config.toml
d_model = 160
experts_per_token = 3
d_expert = 128
d_shared_expert = 0
activation = "silu"
router_score = "softmax"
balance_bias = true
router_bias = true
init_std_router = 0.0106
optimizer = "muon"
steps = 3844
Below are experts of layer 6 (counted from 0) of a mixture-of-experts language model. Rows are named router (the router's row for the expert), up (a neuron's input weights, with its number) and show model dimensions 0-159. Each number is 500 + 40 x the weight over its row's rms, rounded and kept within 0 to 999. Numbers have three digits each.
After each expert's rows: a language model's description of what the expert responds to; "gets" lists some tokens that make up at least twice as much of what it gets as of all text. This comes from a sample of Wikipedia text that the model never trained on. Tokens count by the router's weight.

# expert 22
router:441493510541554436494449512486452423516513551454516567475517447424553490550472498566511487488508504491494435493529565464573468461454476547524538479521514531495451556510532493440519479545460581484482553467463514502485570546431448406495473516521518525423491462484501449508489503490489493550526424451480489407449547498506517455466559530553527470534498511522514524437506513543514494469446437462480445488568452462511546518493489456459467568482522457488483363506516486464486487483536429
up0:505472503548503475516497561541497519514481503528520478527550448556541525498477440558469494461447491483484518475495496473461510455552534447471529519514429501429525536548533508526515478512547465440529475488568466505516553404472605470453450454536617494523510492515429508482503520457432458536469517491500454551504558517527481489556472574543466465434508538477514445462544511623463509476493423507470526522537478479476533433552548573619513521463486474505440463487461467486489476450509485
What it handles: Function words like not, also, then, later, his, him, several, two, plus the piece is inside hemisphere, Tunisia, acquisition.
gets: "is", " not", " his", " also", " her", "ly"

# expert 49
router:499520516460537519511561481516527544481520461485526466529482509462513504500558485478462524415494491423462498492485455526385579494621508501539544582537461489513546544548522518573522494539480564498543459491486500524522438555529481415476491462488545481455550546528437521493466469480514497490481519526461497519557484510523463491526491437464431512450515409504519549499455408466505571509504518548490571464447485534556482475488445520471523511469517399507491455526487520539575421446562511
up1:440530465468539530512509522489431531483502512480510410498559478433563511477511495541512481523487452512456491531510486457472475508451602503473497530458534458468435508510520547565527518507477487508448512551494570504518516533475442539449525499505514463466434408446446512495529497419519542521559532486474462463494541606496489536547492597527467533422525410574474540555462501484534526538447461469560472571455504480426603482507443585538480486512525482544503496481484539512512507473508516
What it handles: Short word pieces like th, m, t, sh, re, often within names or foreign words, e.g. Sumanth, Kasama-shi, Samantha.
gets: "th", " m", " t", " re", " sh", "t"

# expert 10
router:525529498428524472453554466549540565595575473489477532476512464501461419502492588474489483530430538435531491533455500537498432519557566518515498497513452486509523495500457468511520538527599496505463533525434544414508474550477522503519551498480403499513518420519513505525587448474473484560498499480471467552513446473495471500509535484513528500459493441499569539472480415485524414459437496567488572541486504509529497506485562527482498499488553509562524544499436444479474514433501427
up0:469429525520524557529510531382510522550464546398514512473532512528507521479506447547527502571501534536488517473521488488472518457513495543520448569490467507413468512511499568459495514488519444477476448479564495487419533504501456510541554527473491462488498457471538492560520448540509526486545572518522502474471476618587426532522527482507563456470428435443531501446422516473516505528507380457504429462491510499544473504524568540527496413546495478490534479525490505468516502516538482
What it handles: Word-internal pieces like k, ak, ic, iv, ous in names and foreign words, such as Donkey, Yukon, medicinal, Büyükşehir.
gets: "k", "ic", "ak", "S", "om", "iv"

# expert 56
router:463506482557514492464490528454465534499569439533491508617468507536453522513525528487505448510494472483483463522505437490504571538569492444543507519501477430531491459522470529446455542510462507497509483484573537483518421462507465434497494563522615451468472496489500545604557550527483464492579482473522546517497491580449539521518498539488519522515484473546544533508470524481517447513498511441486503477548467475474479497555530473544596460452585465480476546613421581485524534510507500
up0:469467541539480522468454470490503538469562489463575495451577551491457498500518534446519467531441508528560426516543540516464513419454467484559564529440479537514460508492465478502428554495549461489529469432488511533588493431492447502495463505506577489537495541502469492407493608492498492512438508498445538486486491545481488529500526553489441431523458521512565487453529487517451468607489489502487458514504471464514509545550574526520493512574554594500475552531504527519494460445463434
What it handles: Inner pieces of compound or derived words, such as team-m-ates, court-ro-om, leg-isl-ature, allev-i-ating, plus family words such as married, wife.
gets: "m", "i", "or", "e", " M", "ar"

# expert 2
router:570489479494508542442483521470437516516478456515585484483512496494516458496442478470478597450442442512500527509486454535479549507564505479556476523482450515457474435504529563552450427479491524484498513554547480512479466446478515493475445447422489495464456567527501474527500427502525454528469567450503575560499461536530524523462438522505505492507477576435474462494487497477584520516532536515502421487478467484473450478561464421447507485503421542497560518577503569463444418541514565
up1:556485466467572463454481462456488476453569551538498497482501521425508501480529446519529559488524482482511499579410505519492465475536516516503498502516547578541540569496514495543526497516504517412494501431438585462520548474455540478450536509490457469592499492473482558490467490485490467540496478594470517442436490542493505443480466478562438565542568573527437431527410563564500484464474521497477444543520505497491460475525488526558499532497508547536420563511515511502499458424497496
What it handles: Tokens opening infobox fields, table headers or list lines, such as Location, Website, Personal, =, at, plus name pieces like L-od-ge.
gets: " at", "=", "od", ":", "ost", " Location"

# expert 17
router:456523478449524455518511509552491533490482446571544513595508506510536554499400581505479512482482508499560477479459531447502425513524497454535509485523519555511443446539502553509465507445441547524401491463420482567459535502491482496498511498491539485485564507495486507515510551501463532546499516540517497471430483473427497448579519449549416484465516472509474505437565472534492506537498446503539544450504532462478541499559575504541412466438510542496494531549380420509506501517503547
up3:485436499487505558525427571554424544456444606495485435434421512448490518594473557490465525579438420505503482542482441464588474493505477530418483470474541491479498490566539480468524477560497537513504556484479520499478493499467502559549500465503511503489471457501481488515490491464485487538569497562492556510522556505447573500471494515484445536569483487542451477517474519528493419560510474533397524505466500479487497412493553511551512502485537500498522486518439515547457492583484461
What it handles: Noun-forming suffixes and endings like ation, ition, ence, ements (reincarnation, interrogation), plus nouns such as States, Court, League, slash separators.
gets: "ation", " /", "ations", "ence", "ition", "ration"

# expert 48
router:462598514513459483480500523439551499510572515488574546533498525548496537475530509467445569510486541488479479438529487493508527530444539470572516439492503521511508553546540523407482502480486522455478524511484541550490466532605559499493532577476456495534451490563536475491421493524458501510493540521499524519569530483539425405494548573500536472488493502500461522585450540539521505456498492532485542437534495538511439458507454467532501500447544484499534512423494525452412531442539393
up0:520458565478573468511493463471546544465437525533493531460525536486438481515452448570489532492543489491462496531489473503514527547519487458517523525519548483486467458486517461440416485498501434542526585497479522539443508412563437477493571447492532492607507555470479401479434455540526458569513539515529478519560489494505547532491397491514527442471487518509486525576433525514488532535515425489477578494501526487485552483476553490463591505507448528503477561535480449467477496451498565
What it handles: Pieces right after a first syllable such as at, op, rop, un, n, as in Man-Bat, shortstop, unfortunate, Colin.
gets: "at", "n", " un", "op", "in", "rop"

# expert 53
router:527498501502534565442497538529532417511525552496507511555505495516537516488481553491503564540481554473566461513480522495515449518513476455447526466438491462501542580515526459471426524456505503463588521441522512431525481459440456526462555467452495528475488482471471518534471508535503509514483512501507501467488543485443499522502435463528473493597493516543462540512484564391510445566571517427469510415460562500632548496476507496524478574457480444530535462502509493541544463461417446
up1:516482505553450588448537553495537479463434457472499421454501565529412483533495476523474482571546510517446433485486496538515470460431480416499483480522516571473507554509580510471462536520441511495551456561520524435476455520451527472506483548554456508549500584425440554540511487554447578503470510537462493448455531556427546522527487535541513498484491494519474493459497530492464499533535463516481570514542529516503514468486438466537574514576450464435538476474468554504529452476476528
What it handles: Initial consonant pieces like p, f, l, h, v in words (widespread, hypotheses, floor), and paragraph breaks before section headings.
gets: "p", " l", " f", "\n\n", " h", " v"

# expert 55
router:469510480488493501504474488454512493457498518498506508451402549561517526502452464498559522508505471564451441497516446495412444521452553448556530462509482447537479556582426523534500525501495467530522469433500499474489519463436433528520505486490552504510456513572542610420554475505488513525537495470470497496428523505481462483641447505541471459536452560466467488460500471525494559489511485518520417516540474493478535496492447472520470394533553524444513562490518570528504453472481460
up0:513523479512484489493464480496486448446503484498492427495567496566525535563484545510474484490372487476523480516466395483484496545561541536510437503420508475414503421509581510482566426545468488560546502483492522508458447482492543541562507476545507558506499605546493502471562480521495499513455446491488440510503540500512542552569506498488506486504479472518455539468548534474448545515547475490502536529494506501511498515443449388576459497489507608468521518512509516532497444512522407
What it handles: Standalone capitals A, I, U, An, especially as the article A, in abbreviations (IST, IRS, U.S.) and table codes like 55A.
gets: " A", "A", " U", " I", "I", " An"

# expert 50
router:508516445490503501531554502534492474582521522472516518546490467486589573599545467501460556468444581509493550498515526522453475501589431546460502434508509501513498483477479504500493450514480494475450544510465530494490546510503500547456494506507528556514513498506511469542569469432556434449474499570547520454532423455450457516488488543511530553457511547454453530515473420535540392434466483509538479574446478504504521501518527516408428561540483492540496518515600514521457538559507506
up1:565508511542529577372424451464542533459493525489553541515511490517540539587529400495519455502518497474536493504530466455456500496505477516573492466480533505467503473480474518524503437518435526541567459523498536475483457518524480531556481451505519521556466506539481461471453513502501486520486508430551586537445448514455514487497436489559439515522500480514514451408528477517534484489579474563557497499536525452508544561501524457467447518575564539506491436560425414476530471455510526
What it handles: Letters and pieces inside Slavic, Spanish and other foreign names, such as j in Bru-j-as, ić, š, í, and the prime mark.
gets: "j", " st", "ber", "′", " ch", "ug"

# expert 44
router:435464441491472471603471478539486518513525555549505518429467528454532479463463451494536531470524450487521461455567520499507551501519532553420526529441536516515518477534506472496553454541495424514504512505495433473473529503590463421480583500453428470482515455418494456461520513630509497548469450457482524514496470498574522518523477473542515511465487481522516535517512557613518505536489472428596532474477454526533517423447523505496482508517496507476478489516532506459450529485573556
up0:544539512472538440578501549529511470480493512404469529535558498538510514472499489488423456545540458571472499451503563488463464521461558514464495445523529504471508492505497543486518455497523525549447547486518507432527503496462510440433487531421441433531557520415509618530485524475491489499484519562455470518476545544521463484452505482480532514465520450566498456538438405457527466531447516498572473498444545490569591510481516523513550428489430500525465514500497547534505543420509475
What it handles: The word to before verbs, possessive 's, and adjective endings or adjectives such as chem-ical, Leg-islative, American, public.
gets: " to", "'s", "ical", "ary", "ic", " American"

# expert 8
router:438531484455520519446444507447496495531506449434514523558484612530544466540491524421459524476556536533471487486531506381466498466568505506529512521480537546486533532508567520534481453427546473446572504529480539513495496505538530507531504468454522500443494524528416546585436480493465557506479564458503502445511484480439439449498500455460538542529470468501595527488510547574508471505512526471490463477542537524479537484460557515474482470565422518462503517434510390495484524537478531
up1:556458482495418525517492541498500429519418506487515491449533458528498486495496468464506560546422433495427537503560471580490491573487546517474427477535526505459499511463484512477607509524583495486542441440471432548530506524502488515507516489447456520478561485511506595471530541535457479488540509515433499570506457535537521474557505519448547472533465497530496521439487518407514503551476467534540481525490450486408498493504570477525468617478546461432528533488511492444488536526527465
What it handles: First pieces of words split into several tokens, mostly in sports biographies, such as def-enc-eman, opp, organ, plus the % sign.
gets: "%", " r", " C", " c", " t", " football"

# expert 60
router:413547444455486492529486505502503496527529466515539473542504565530571515508498486462468480464535550521524489550441500543565470491462523515467496545440524493487447437483522470583535463534497527495489503456546550490515512498460487482448548527505467494467432429459468475518455427463520539581474559532584511556519470556476507510468482438500554441528445545490544556536528471473533531539561580439497469611495490635479509535456538422503520459527475465475525439524488514475506488491450464
up1:539560502532488548512471486494490523493449523528452506485527508476502482499475441444506554555488505502428560543505430507526505484543536525541584497459481460441505507508465477508506486536485427449418524517491500504504518465472478546544523494507473563540556441492446454464564501492462571487487464492534426536528379539479526494444480540444541405482514468485577482461540470493515398515529466555544571507517503464528507466519510514501527452558526502636500448549510555546531441547454512
What it handles: Section heading equals signs, blank lines, month names, and pieces after Ex such as pl in Explain, Explorers.
gets: "===", " f", "==", "\n\n", "en", " pl"

# expert 42
router:463478467585532474497436478502505499504559459508518478597520481579474456516442449480521507490547543491467523517478455415381474499466505550511479485540570483520410481555514515483551511490595490514508562509547510542517480497539494520476448518507502427476546490528470551516489466565508464564500509497481457548457540447459475528455570461489490568518493481457481514465465503515519543493515490510493572528551531551514547460427474368515481523505536499445502532460409539506483508494583543
up1:507481477495505498512451476538471511479503532481519425452488525494515545455471468497517514500495479465527490584467489467590512469503479533484469540539519434489509504547429490550537507483457538550493533536403499496473469460505511525539425453474431425532517506493458518489548423546532557431371552548536484555450573560546571487475491505522520553571438504531409568496542532530408506539455465494483546548487551548477457498505523579522542477527502477451502494537544488442493526474498473
What it handles: Mid-word verb pieces after st, eng, comp (staying, engagement, compelling), common words used, social, joined, and standalone capital S.
gets: " S", "l", "ag", "S", "ld", "ime"